{
  "n_layer": 12,
  "d_model": 96,
  "n_experts": 16,
  "experts_per_token": 2,
  "d_expert": 64,
  "d_shared_expert": 64,
  "activation": "squared_relu",
  "moe_layers": [0, 1, 2, 3, 4, 5, 6, 7, 8, 9, 10, 11],
  "router_score": "softmax",
  "normalize_top_k": false,
  "routed_scale": 3.36,
  "balance_loss": 0.00028,
  "balance_bias": true,
  "init_std_router": 0.00607,
  "lr_router": 0.00139,
  "vocab_size": 8192,
  "norm": "rmsnorm",
  "norm_eps": 1e-06,
  "tie_embeddings": false,
  "optimizer": "adamw",
  "lr": 0.00342,
  "beta1": 0.9,
  "beta2": 0.95,
  "grad_clip": 2.0,
  "batch_tokens": [16384, 32768, 65536],
  "seq_len": 1024,
  "train_tokens": 253900000,
  "steps": 7982,
  "dataset": "wikipedia_en"
}
Below are experts of layer 8 (counted from 0) of a mixture-of-experts language model. Rows are named router (the router's row for the expert), up (a neuron's input weights, with its number) and show model dimensions 0-95. Each number is 500 + 40 x the weight over its row's rms, rounded and kept within 0 to 999. Numbers have three digits each.
After each expert's rows: "mostly gets" lists some tokens that are sent to it at least half of the time. This comes from a sample of Wikipedia text that the model never trained on.

# expert 13
router:526453491428534427528515452478462485499531546500560488436514526515476461429467438426447515488490462501470484507481523522567541439498535463467539490521469446537451457449422575485512536463472429520505480528448550495481463592502538493478526544512481465482520515416536471478558431461488564496
up1:537504455489531498517570459453491485469482468547481504443503480480470558462530495528535497587568465530441546466444394506451479457410517458525552525497509503537522472514491442479555493486492503447450423510436490530472526554495570559462471450476451495478461481528422544499510579515497463536
up2:526482515489562460580505467478436517482465479469544494493507521487505432473444512494519530509426388484484524599463509485507462483509495497479477485556476457466500474484455545458506463490480436528594477533575539481471448534546454487589531506466536457507466479496471499420572540558441546498
up3:515554520503577479551541424462487514554444546539547539561549451531578479506539512533494433509502550532478472456584496521540501520491532504501522586507581531455499492500459492529429480556518479529429489449476457546492445508549542503562481474495536591480522502521559519456483484463537556507
mostly gets: " six", " four", " killed", " years", " five", " year"

# expert 10
router:554542450596516487474396518471472535460539495557428453458487501520465498557488503541454459543476545525502475519466536534539483514537405520474527490483488501479541534510577473451464527520546445459464446494522492523498417456475520536456429454546471567498442512532459438480434484528515519516
up1:482516520430492524499492490470485542529394547542496497555457529512505555513546529528546448453504464569492519514575474452485534453466491572512500478508532462503585527516452492485524434479541525582521517437496423494493500429456499486535446442468534533521560569532467560498484424472527466549
up2:502523494535510491487498483520450545508523470529455567479557424548512441596534530428492477549545524551491497533587556514457478443483503528493609527546508577551488535525503545512481618437500520506558486518494505497508525579549525510548476438507462450506505495529456497555503484538490495497
up3:546591468489511478501506480500469420479483601431492508539433502505481495417523589498509495583468503518548434471514514501550485477574512571529481429526496508519549526500463519462451541436466455488470480495568534468515463488470453496499469470408521521469544552520503506573469481476537517540
mostly gets: " sp", " Tr", "uc", " Gr", "c", " v"

# expert 4
router:471482547475522478566593506507471455524522448428628492489529444424506492471462563588517519467508568484507483517523488549510463496494480493490536564484493508550502493456494458486528479491476577501508493547549540470568473546459535457526447533527567490505485492506434602533507445470483509531
up1:535476462456506440506473500503525488389494534526558459470473550548462545505514548486518483553509437535506521484490538466518515523527454586572495556511507462511505507502379495430517582537491520450545525518500464555469537574454503447493418460517522464490503498546470501497565550561449504484
up2:545546475553505434545510445533432542483524457522518482538522471559445527474531492482453520530505553529552575542489468503450508557416480522604518517557538556491549469508541596524511561457507460529495490460400538448480485433558504488516477481525489514571484483513531496495528502513495449456
up3:512535474560492540462519490485417510433522561473497568529529482549498553506512532544467456531422508480549507498413536460441562540465502526422584515485451497505570459552452564534509533580490482458534521491507471506458510539422505462545419543498467486549524529519472504540518490541476477466
mostly gets: ").", "\".", ".\"", " while", "),", "\","

# expert 8
router:515533574519527515515536532565519485515508534525541534555442473540552478539520476464457474489518512568437512469554529495468531509518530523440453481461460484521445486553470540543470493437538517474439439488402505524547498472532459552499468527546524426522534430395463470452556452560519525464
up1:513505530546570485532454441495504571492507601477544493489544491449498520551454530438483482568510461472460499517467470457465470548503436562555549503423491594537487460542511439580513506474505499444551509528462524500507518452464477433520488466525436537529569487520491460499568513563539474494
up2:533474513532457546552495498532420456546510495541434455538484483480506449503515485518500479517476484535485407523498499526447440545508466505483464426496457513539485502504503533452500546502485498499473534475457439517496392493434487392498560557544488490558525516452477550492444410462491569581
up3:534498470417514529575462482461544488507461549493577461553489556499531535456473489534455424482534500465441501569586443500486562467450463464470560503490526537524538487529447487519456565485504445511534466531447482472457494548400525450485536445462510507490527505452447510434471497505496562528
mostly gets: " |\n", " there", " All", " United", " |\n\n", " Women"

# expert 1
router:475475583530474462552516479550507518469474517479501497470430508498459494455527455510545495472469420525428520429474527510434470461501544466465561465454459549488471559489500495595553476471510463489499524547405472468498435581431513482499494455455413485481530460549494539438505463471494472537
up1:529486507435475525520493494476502545498470416452544534521408443481473577425491501456496502464558500515437522619460433467516461514506484522509476521490543495518426501434468534513507503527466523519512541501582459532474540511565529455488505519533512554527521554409513534457493442493514436555
up2:536390484453586517460499480483542431476540551470520471535575476451502514497487479525554512562540439522493494484501464499504560497460473469541512578455509532446464513436503469546505486510484466510504549537510482511473478554450432532526399414497463457465498580510507446522519460520479505428
up3:526475513543544447546518441567454440480496518514514553480598444471477502602521468455516433495529518500476479467503469496493472497510485515471486527533546563575501500523506502586484505545503548453502473534498506465482521498500431530500445528563463432584524559430424527511504461559540552458
mostly gets: " University", " each", " one", " House", " son", " part"

# expert 5
router:571485449421536540493477415473491516507485536557509495482467445476556549456522493483505408475513540490502453520494474474548507520453479518529488586540496496577527442501510563451533559462572501491460469500446471552537525466551591531475507501504527504485574556429505472554525454466438480510
up1:485505457543549522565445424394491501566528511485484521510469521513486524446496511614558527547519505487525522502481469520474471468491444547529559461471545521545565459409435554504491468482443596421500482515493444452512440530485536469474524528506455545484513513553510537496481515527477489469
up2:501514467513529467561485526480496539489475529470487525523510514498489517476566581449452490447477482624601455553561530487507558489556550556476452520523495474483467523524496559515455481449460441471515495520461441504513496501493524515509507449487470615523516589445538436501554470504512459557
up3:528442535482467499538487554540458474545531491500540472539485484533409493513503522426550514522546522459517448557503394461505479467543455501496526567494520551513502497458489424524545458472454505384487533471493457479477532494455491538482484498520418474583539506502481558474552405526474475451
mostly gets: "′", "19", "20", "″W", "51", "18"